Experts of a small language model: 67.4M parameters.
Below are experts of layer 4 (counted from 0) of a mixture-of-experts language model. Rows are named router (the router's row for the expert) and show model dimensions 384-447. Each number is 128 + 32 x the weight over its row's rms, rounded and kept within 0 to 255. Numbers have three digits each.
After each expert's rows: a language model's description of what the expert responds to. This comes from a sample of Wikipedia text that the model never trained on.

# expert 14
router:147137160197087122117134177132187140108139111104147127168138155168125114147165138141133148126113134154102156161104125123079159095142119189131154066098158058124111148129109076112144147113156123
What it handles: Pipe separators closing table cells, especially venue or location cells in sports and results tables, plus sentence-final periods and colons.

# expert 24
router:152113137116099154088112126089189117093095151122158078135122134079112130133135183087126095128158168169114117196171127101074128109107126149145150095176137132139157113203096065119168126133129130
What it handles: List, chart and table header words like top, number, Month, Date, album, species, and colons introducing lists, as in "only the top five".

# expert 13
router:068082170173137166165132095085159096196203116063143108141113132123128111103145102091084173124128185104093101150135170084126123148167174146105147104146160136163095189116085077104139124107170139
What it handles: Years and other numbers in table cells after a pipe, such as 1993 and 1998 at row starts, scores, ages and squad numbers.

# expert 57
router:113150148110116100128121130208134090090126114142177113113171106092111125133143127101113155151085148112094102108108092088179106108110071108168105106063104078101130137122094132128148161093094131
What it handles: Prepositions, conjunctions and auxiliaries linking clauses in narrative prose, such as as, into, but, when, being, and main verbs like return, increased.

# expert 53
router:142102075138098074106189141124076128160099158169094174135118163124143055180130115140166115100200166160165133111120054063163141132068136123125136145094150144146199088125150102125080145133142104
What it handles: Prefixes and inner fragments of ordinary English words in technical or medical prose, such as dis, car-ic-ature, por-c-upine, cort-is-ol.

# expert 58
router:147176122084180106130129049064102121222140127099128128200160069089185107103132114162109125108175150060135162168109100148158110089113101142088064121109105123149129167131113094123109099132153121
What it handles: Middle syllables of Germanic, Irish and Scottish surnames like Goldf-ra-pp, McG-he-e, McC-re-ery, Schl-ü-ter, plus table pipes.

# expert 35
router:183079163196145116102127119143200105160154145147138073096099103128116162185133107179083139183134134148095168179185176147062200122065176104076072118141135168098082124060077161146168143153142128
What it handles: Line breaks, especially blank lines before section headings, plus == heading markers and table pipes at line starts.

# expert 6
router:077135107079117175096090105140135125158095105092111122187126105132153157070115149132155097118145121080134127094118106119126158031147098098108136135130091126168083122091140143107178102098167130
What it handles: Middle pieces of proper names after a capital initial, often in football squad tables (D-agen-ham, Dumb-art-on, F-akh-ruddin), plus sentence-opening By, When, In.

# expert 42
router:121174154136115204139113050143109181063102171107110135120105194106093129047094125091092118133147169180113150129094105141068116089083207188101101110193081098162096137162122090106138165108162141
What it handles: Nouns about films, albums, songs and TV roles in credits and reviews, such as film, album, screenplay, soundtrack, recurring role.

# expert 8
router:067104178209162118128082112065112155184187133072126090113087166122077083105072112098072157139090154066179205165141156110132138175138135139107185097143144065148091149093110057053131112095143162
What it handles: Later word pieces and words inside proper names in tables and lists, such as Fran He-aly, Toei Sub-way, 26 April, Grace Park.

# expert 40
router:122108193122118155120108102089118150154180112107146072135083191132043100129064127069028193127129168102078096147133134104145150121198153167115135137115175104134103122138117059105115103107117162
What it handles: Word-initial pieces after a space, often surnames or words in table cells, like P-ike, P-agny, Met-idji, Sch-ary.

# expert 61
router:080119126122170147187137142176096055103144155112045070093131102111124135098120050122140167145110150131116174093177162133112170125063159126079165092123110073161086145155076103164127145113112145
What it handles: Career and life verbs after he or she in biographies, such as moved, married, worked, appointed, returned, relocating and According.

# expert 4
router:112122124088131137081120140119204156114057090108141136132084128053087125155131142103158083071172176109184107143148153123120164096140101194112109125113099145154057170225091131094076137086150155
What it handles: Digits inside years, ranges and large figures, plus words like United (before States), first, New, in tables and place lists.

# expert 18
router:086117162162150151132153121086185104104145110118140156161089138116131192089105123089169129116167146096104158143113168105151089127143133104175154101184103113120123127117149146086142153123159152
What it handles: Pipes, numbers and labels in sports tables and athlete infoboxes, especially "(age" after birth dates, plus ENG, FW, MF, Apps, Goals.

# expert 26
router:111080113129090143157154093109095083163138080175066105149109169099115164157142127159141151130062113053106110110196109074176132131130139157105144105133194134098097134175126124120105082149126168
What it handles: Word-initial pieces and words in military or aviation text, such as Naval Air St-ation, War, Army, Air Service, plus coordinate seconds marks.

# expert 3
router:122097127116145128123124105056111162159159158175086121156096167143134109181150070166056146141141185166053132100127167076130112087135080118079096140132092188108125121102117133157126139082162170
What it handles: Word pieces, often b/B, ro or so, inside or starting proper names and rare words, such as Sen-b-agam, Kir-b-y, Robert.

# expert 17
router:107160158123105159147160150184146144117150101151206135146160105140101096132121125101122116145156161110151172204135108077156098114078096151129162124159151089108144113150118111121160153104150091
What it handles: Prepositions and phrasal particles after verbs in running prose, such as of, in, along, back, according, including.

# expert 23
router:100102178121117135110145146024116140157137180117139100195150132132088071082095133092088089163120148126120126194193163101168184169165131105103141150137138137154100090121176111094091113103142173
What it handles: Pipe separators and numbers inside results and election tables, plus quantity words like not, less, least, never, few, more.

# expert 21
router:161165070138085113153131150160142079097167126065117159032118095138094114055120117124068118179116119204114103123154117091123137131056113138093188108150089059153067094123118090134144140106108155
What it handles: First pieces of common words and section headings, such as s-up-ervising, star-ves, ==See also, Personal life, often in film credits.

# expert 56
router:085138119118149174130164123132137138155127125138147103163105111150161138098095081124110129183111161081083093119180084148124140106124225129129147088137098099152099134138089135134140125116158133
What it handles: Team and league name words or their endings in sports text and stat tables, e.g. Timber-wolves, Ori-oles, Redsk-ins, City, Racing, Stadium.

# expert 22
router:135112122151064124104157118129061111136112138184136091140091142139171176130169109146045156145140145108150143162123095137088101160156125121113119152131088189151139162049130202074144141095148141
What it handles: Middle or final pieces of ordinary English words and names, like rob-ber, b-ugg-y, du-od-enal, Dre-amp-op, Min-imal.

# expert 29
router:145195142177141102143135112142127150077109146164169137086158063102133094134102133133063162152128116126089171118123102135132127148103073154111063091111146051068167107129104145119129173114112177
What it handles: Auxiliaries, complementizers and verb-governed prepositions after a subject or object in narrative prose: was, that, with, into, been.

# expert 27
router:183104165155236108151190089130149143106136095125121110061126094067127132108136178129098124116129131142139116094097117085143086113093094121146178174074134159145179086125088096167073087135160108
What it handles: Forms of be and has after it, which or a subject, such as was, is, been, plus inner pieces like Scand-in-avian, ex-ag-gerated.

# expert 39
router:194123183138120088092119204108120096132145104170123118137103116100143109117194073105081132086141138095176097124085100088135120092123120154103125147106167174138135119102104203183137090089070169
What it handles: Digits and number pieces in census percentages, vote counts and measurements, such as 65 years, 20,99-9, $1, plus final letters of words.

# expert 15
router:136088148124104088105054118090146165108100064098143149102130078133188183164159186117158113119142143071176133120088141167146107145138123168151159135177183099147070115123156097083113125193140185
What it handles: Pipe separators between cells of wiki tables, mostly after numbers in sports stats or filmographies, plus colons in infobox fields like Born:.

# expert 55
router:154156132107168129154164136150076153119150136180128206183158062122184129108166091176161144144115109099098150073087152103097127092113153091150109080078110133124109143110073160077145089075163114
What it handles: Final pieces of surnames and place names, such as -ville, -ford, -son, -ley and -ington, as in Michalsen, Karachays and Andreozzi.

# expert 45
router:141119167153140174131187097175068094120096120110118150070136128062127122046144131092150082107117114128124181135181132147143144154169173183127155073131143119134140145097140182102112115212056117
What it handles: The word the and possessives his, her, their before nouns, and -ed endings of names or adjectives, such as Nak-ed, Lockhe-ed, Mask-ed.

# expert 0
router:113100166148133181137130077136102168125114109171122095148150170118174169069124119103109145166099146205146129114123129174124102201212107145114099074166089156140131141124118090097102128192137155
What it handles: Words after "the" in proper names and titles, especially newspapers and shows (Washington Post, Los Angeles Times, Tonight Show), plus the, and, which.

# expert 5
router:110102146162090079135140141094158108189197136145132136192094140113104078157097112087082131147096174128120119118117152132112128124199109088122156187118140193096095092139151090087123102183118180
What it handles: Values after labels, dashes or pipes in infoboxes, taxonomy and tables, such as numbers, romanizations and quoted titles: "A, 326, UTC.

# expert 60
router:119152157086069105102156106152160074063134167112114135128086152103147137182160132149159143174145164116092111112095112114135101109140088135152085169076188137138148093100073185087129101170124090
What it handles: Plural and noun endings such as s, es, ations, ions, ers, frequent in biology and chemistry text (introns, glycosides, fibers, species).

# expert 52
router:102080120101074064115103176069105119158141108204171131158123133137069170160130133102130110112085177146117124110080144087112134120111077071151143118163144133190127145109127201146133141113136186
What it handles: Consonant pieces inside transliterated or unusual names, e.g. Dun-fer-mline, S-ich-uan, S-h-adhin, Bin-y-amina, Ry-ukyu.

# expert 48
router:153183100050059092115157076075080131161145125100117156132087201150126130120142134114110107094208160141123111173081080123137106151091161108111129137130129160154126148078161123102102122102150145
What it handles: Pieces inside concrete English words after short consonant starts, such as head-st-ock, m-uzz-le, fire-b-re-athing, rib, oil, often in technical or physical descriptions.

# expert 34
router:186104154157185161133093108163078137181113129143135118193112127092165162146180105225161143121159115095070103105052168137123081125149094105144146143058135148141143169137100152098180098096170127
What it handles: Inner pieces of Polish, Lithuanian, Italian and other foreign surnames and places, e.g. Krzysz-to-f, Kołodz-ie-j, Adrian-o, Harten-ste-in.

# expert 7
router:152080115115105178136134127094095216133090144156122128174108147122168171123176106179166121133159102125146125124121111166085119138146172101137062088122112190108172251096098141095147061083125155
What it handles: Pieces of German and other compound names and institution words, such as -st- in Reichstag, -w- in Luftwaffe, Museum, Republic, Stadium, -burg.

# expert 46
router:090096147141181144121124122142179118134153095183087114131089131110136100082127191129159154203125142194122115085177134099176129104080120127171156175116097129147114092165128117146090105164120109
What it handles: Early syllables of foreign or Latin names after a capital start, e.g. Al-ab-ama, L-j-ubljana, Cephal-op-oda, bimac-ul-ipennis.

# expert 47
router:116145169141178118126103110106122172091104118160160139058103147108129139129193094103090144128123101148156102141155160180208091172147112126135119119120127148113130138100177111156076136211133173
What it handles: Determiners starting noun phrases, mostly the, a, The, its, their, this, plus words right after them like last, overall.

# expert 31
router:202127137130125095138102090127150134182103139131101078123101071103115135171089103133079201093155137133155169140153206189151162080142090186130098153081191163162143126119174099154160170091167141
What it handles: Articles and possessive pronouns opening a noun phrase, such as the, his, their, its, plus possessive 's and é in Sinn Féin.

# expert 38
router:129077120147137138090123145132140103180159115099146086101131135155126141104135173119102131140156139114178138186194140155177191104068064069174131127128088103179118100086137094129186143065145141
What it handles: Cells in numeric tables and election or sports results, such as party names Labour, Green, country codes, numbers, and name endings like -ie.

# expert 30
router:150084140173132119116104076072127160164131167149111088139132165121072104122129135081089112128122085145152104173142172120140153116153086133114167106083141096115109126148159127109132101124197172
What it handles: Byte pieces of Japanese and Chinese characters in names and titles, plus numbers and cells in statistics tables, such as 33, 6, $333,150.

# expert 63
router:160136151187150093095120168144126101088051097187143055126117091125075189140149073187164113112128120115164175131130127134137154147118121125085142129141142085168074082178070076149115165094070192
What it handles: Biographical markers like (born, birth and death year ranges, married, served, attended, with prepositions and articles in life histories.

# expert 33
router:141136166153130104083060143084141124129131089144099127094124129114089191167159202119118159175136132032172112147118116113190165095191081153117178097098170087117109084138123057075126093148166167
What it handles: Pipe separators closing numeric cells in statistics and league tables, especially at row ends, also coordinate marks like °N and semicolons.

# expert 11
router:097103170185135064138098170066092134168187115069095111145106170110082084130099162080071148145126140093121151167150118148175145181172145145114199108125139125108097122132152085128131117131132165
What it handles: First or middle pieces of foreign place names, taxon names and surnames, often in German municipality and species lists: Haun-eck, Som-ogy, Pat-elloa.

# expert 19
router:171106154116124103081152088162095086144119118142138118104113120066144125140097114118172092167138160153174177091187081151125066109144103093177140149156054105094128075166150083143075104145139166
What it handles: Line-initial dashes in infobox and cast lists, pipes, and location prepositions such as at, near, across and into, as in "- Directed by:".

# expert 59
router:128104074141095187125119139098161121102078105135167073229096194124174134121072160104140180134149065106106117112086095105107128164132164099157154082131096122156108182093094136075122113099179149
What it handles: Nouns and word endings in sports contexts: team, season, Cup, Championship, coach, plus suffixes completing words like Qualifying, Weightlifting.

# expert 41
router:161083164136134110100118063123097154158139118118116152175086120115123063104092163126105140156151132133073124095169074104131125158131129120197139171061176096142103118162159094117074114165132134
What it handles: Inner syllables of words and foreign names, especially ra, ri, is, in science terms and place names: diffraction, Jungfrau, Styria.

# expert 10
router:161092140142149073103147119118116035122179159128094133140127157121058116166085163131086140187148188172135114108149151137220157064060112133112223131100192146180115142095134127115161113159129158
What it handles: Single-letter or short vowel pieces like i, a inside Arabic, Slavic and Asian names, e.g. Ab-i, al-M-i-qdad, Ust-a-še.

# expert 1
router:126104134156083077170120215083102088130146120165070141019122141103109211116136144150137090153136122166077130158180106110124120180150172078126159099165077124115054119116112078139128149101121181
What it handles: Election and government words such as Party, Republican, Court, Council, Minister, plus word pieces like -on- in matrimonial, -mer- in Commerce.

# expert 28
router:129114173123144139115064150082079089146197078108111066199117149130075088090091114089115140149131125142112131169126177081129145177190169122190129117117131149131112112180167096134123069118128156
What it handles: Numbers, places and ranges in sports results and data lists, such as 5th place, Fourth place, 5000 metres, 22–12, 200 kilometres.

# expert 43
router:133103153195083144148112174124074126138156152153085088132106149086125131111167117130112129091163140105117075078165172122131087171097196096135120108119094106167138059130133149108111127119167172
What it handles: Sports biography words such as born, based, debut and professional, plus middle pieces of Romance player surnames like Car-val-ho and Piov-acc-ari.

# expert 37
router:131133099132145077115084149164052055098141150145097098081167138160104160095159096144125176076137176136112110144191138185167090212120085184064094094151124129171065119118176133137133156183164086
What it handles: Short consonant-cluster pieces at or near word starts, such as -og- in bogged and yoga, -ert- in Hertogenbosch, cl, fl, col and far.

# expert 9
router:120145134139169127098057145191210149164117117099096076120111150096079194105116186134117092113058175146029167079151147184190175134154110100140127084141095172172119119112140134150122073146146138
What it handles: Syllable pieces just after a capital letter in foreign place and personal names, such as M-p-umalanga, K-oms-omolets, De-ir, Jal-paiguri.

# expert 32
router:122142130147108100107080124071076120080122101142138124075119125120110104191229177112129115103071159069170112144144093148119086134086193168141189139144138175163109184132168170128072094137122179
What it handles: Words and pieces in descriptions of buildings, churches and places, such as single-storey, ro-oftop, located, built, "On the ground floor".

# expert 25
router:175122152095136087108168160192169089099134099143199128083125087128146182100095075080139129156101153126168157141168117142126085151095115100096141101161162098085107075184098110100155156063108151
What it handles: Mid-sentence prepositions, mostly of, then in, for, from, with, between and during, as in "the result of" and "The Phantom of the Opera".

# expert 12
router:115120160090130077094145133126092182065116119119127158131095175118127081108173098120142143107144080128144101103092086132146131142132095165165173143104183169144150080137102123088100076164113138
What it handles: Opening or inner pieces of common Latin-derived words, such as med-ic-ine, pol-ice, radi-oc-arbon, lect-ured, and prefix pieces like dis, pro, trans.

# expert 20
router:139165146152086120076165138145128130120161115103105141064133083117136134138088104113143164170103090090168093156175107085113102082144116127136124057127137163064109108130139105093154164140164148
What it handles: Function words after a verb or noun phrase in prose, mainly to, in, of, for, by, with, that, e.g. "partnered with … to launch".

# expert 36
router:141073097132035132129099106084128160077144128143142097159085183093080102148103181115131126124181181132156105116088144077157124116121080093172123155136173224138176122095112109146101099142116110
What it handles: Adjectives and quantifiers in scientific or descriptive prose, like more, most, common, large, well, is, plus pieces inside words such as sub-str-ates.

# expert 44
router:129112163096144055054126113060140113193142143145115108091104148132104156095126146045098121128133166097068105134137165109167103097103145155069149113118117122187106070113099107092109162154169171
What it handles: Inner pieces of personal names, especially Korean and Chinese ones like Young-j-in, plus everyday words like all, old, John, French.

# expert 50
router:147076116049208161093082096152129147158158089117137126169140127100090103115119124129188132066153149135083136108173197119191119093125149103100121184139162180136125171153137119123103111135170143
What it handles: Middle pieces of foreign or unusual proper names and terms, e.g. Be'-er Sheva, Ass-y-riology, Q-aj-ar, Santa, Ohio.

# expert 62
router:070130106106112155119123120096183116158140114092126115138169140124114107021111099129140052111133174103095165181156151165110149140102145123106149077140106136181113099073078118106171130092173163
What it handles: First tokens of cells in sports tables and rosters, like position codes FW, DF, MF, country codes ENG, ITA, first names, result letters W.

# expert 54
router:128092152112104065150092115147151178113160167177105093144112151107112141156139196150103180123148105165134082103100133114068074109133103147154161162084128124134163106135118183098161068147125091
What it handles: Pieces after hyphens or opening brackets in ethnic, language and place compounds (Serbo-Croatian, Sino-Japanese, Trans-n-istria), plus "(S" style parentheticals and coordinate markers.

# expert 49
router:108105113122144126090087121067110142094151107122077104132103149090099110217153116095131136138147198166119116129125132101087153106151108171185137144145178155172077140161061128142076112104077101
What it handles: Articles and quantifiers such as one, several, other, various and all in taxonomy text, plus species-name pieces and table separator rows.

# expert 51
router:126148115132090200177054079101101146094135126155111091120123180100085131098126156101163143177153108193147093113124094124106098202134151141095145124131077114092116089160204093130098125157107165
What it handles: Nouns naming creative works after a possessive or year, such as album, film, play, series, song, book, mostly in music and film articles.

# expert 16
router:086140138074105151126122144072154130151126161080099085153122172110098070082126147052057113163156159152096093152148118098061152130148136201113159111141150076145134118151102115108147133138157145
What it handles: Capitalized label words starting table cells or list lines, such as High jump, Best Film Editing, Release date, Total, most.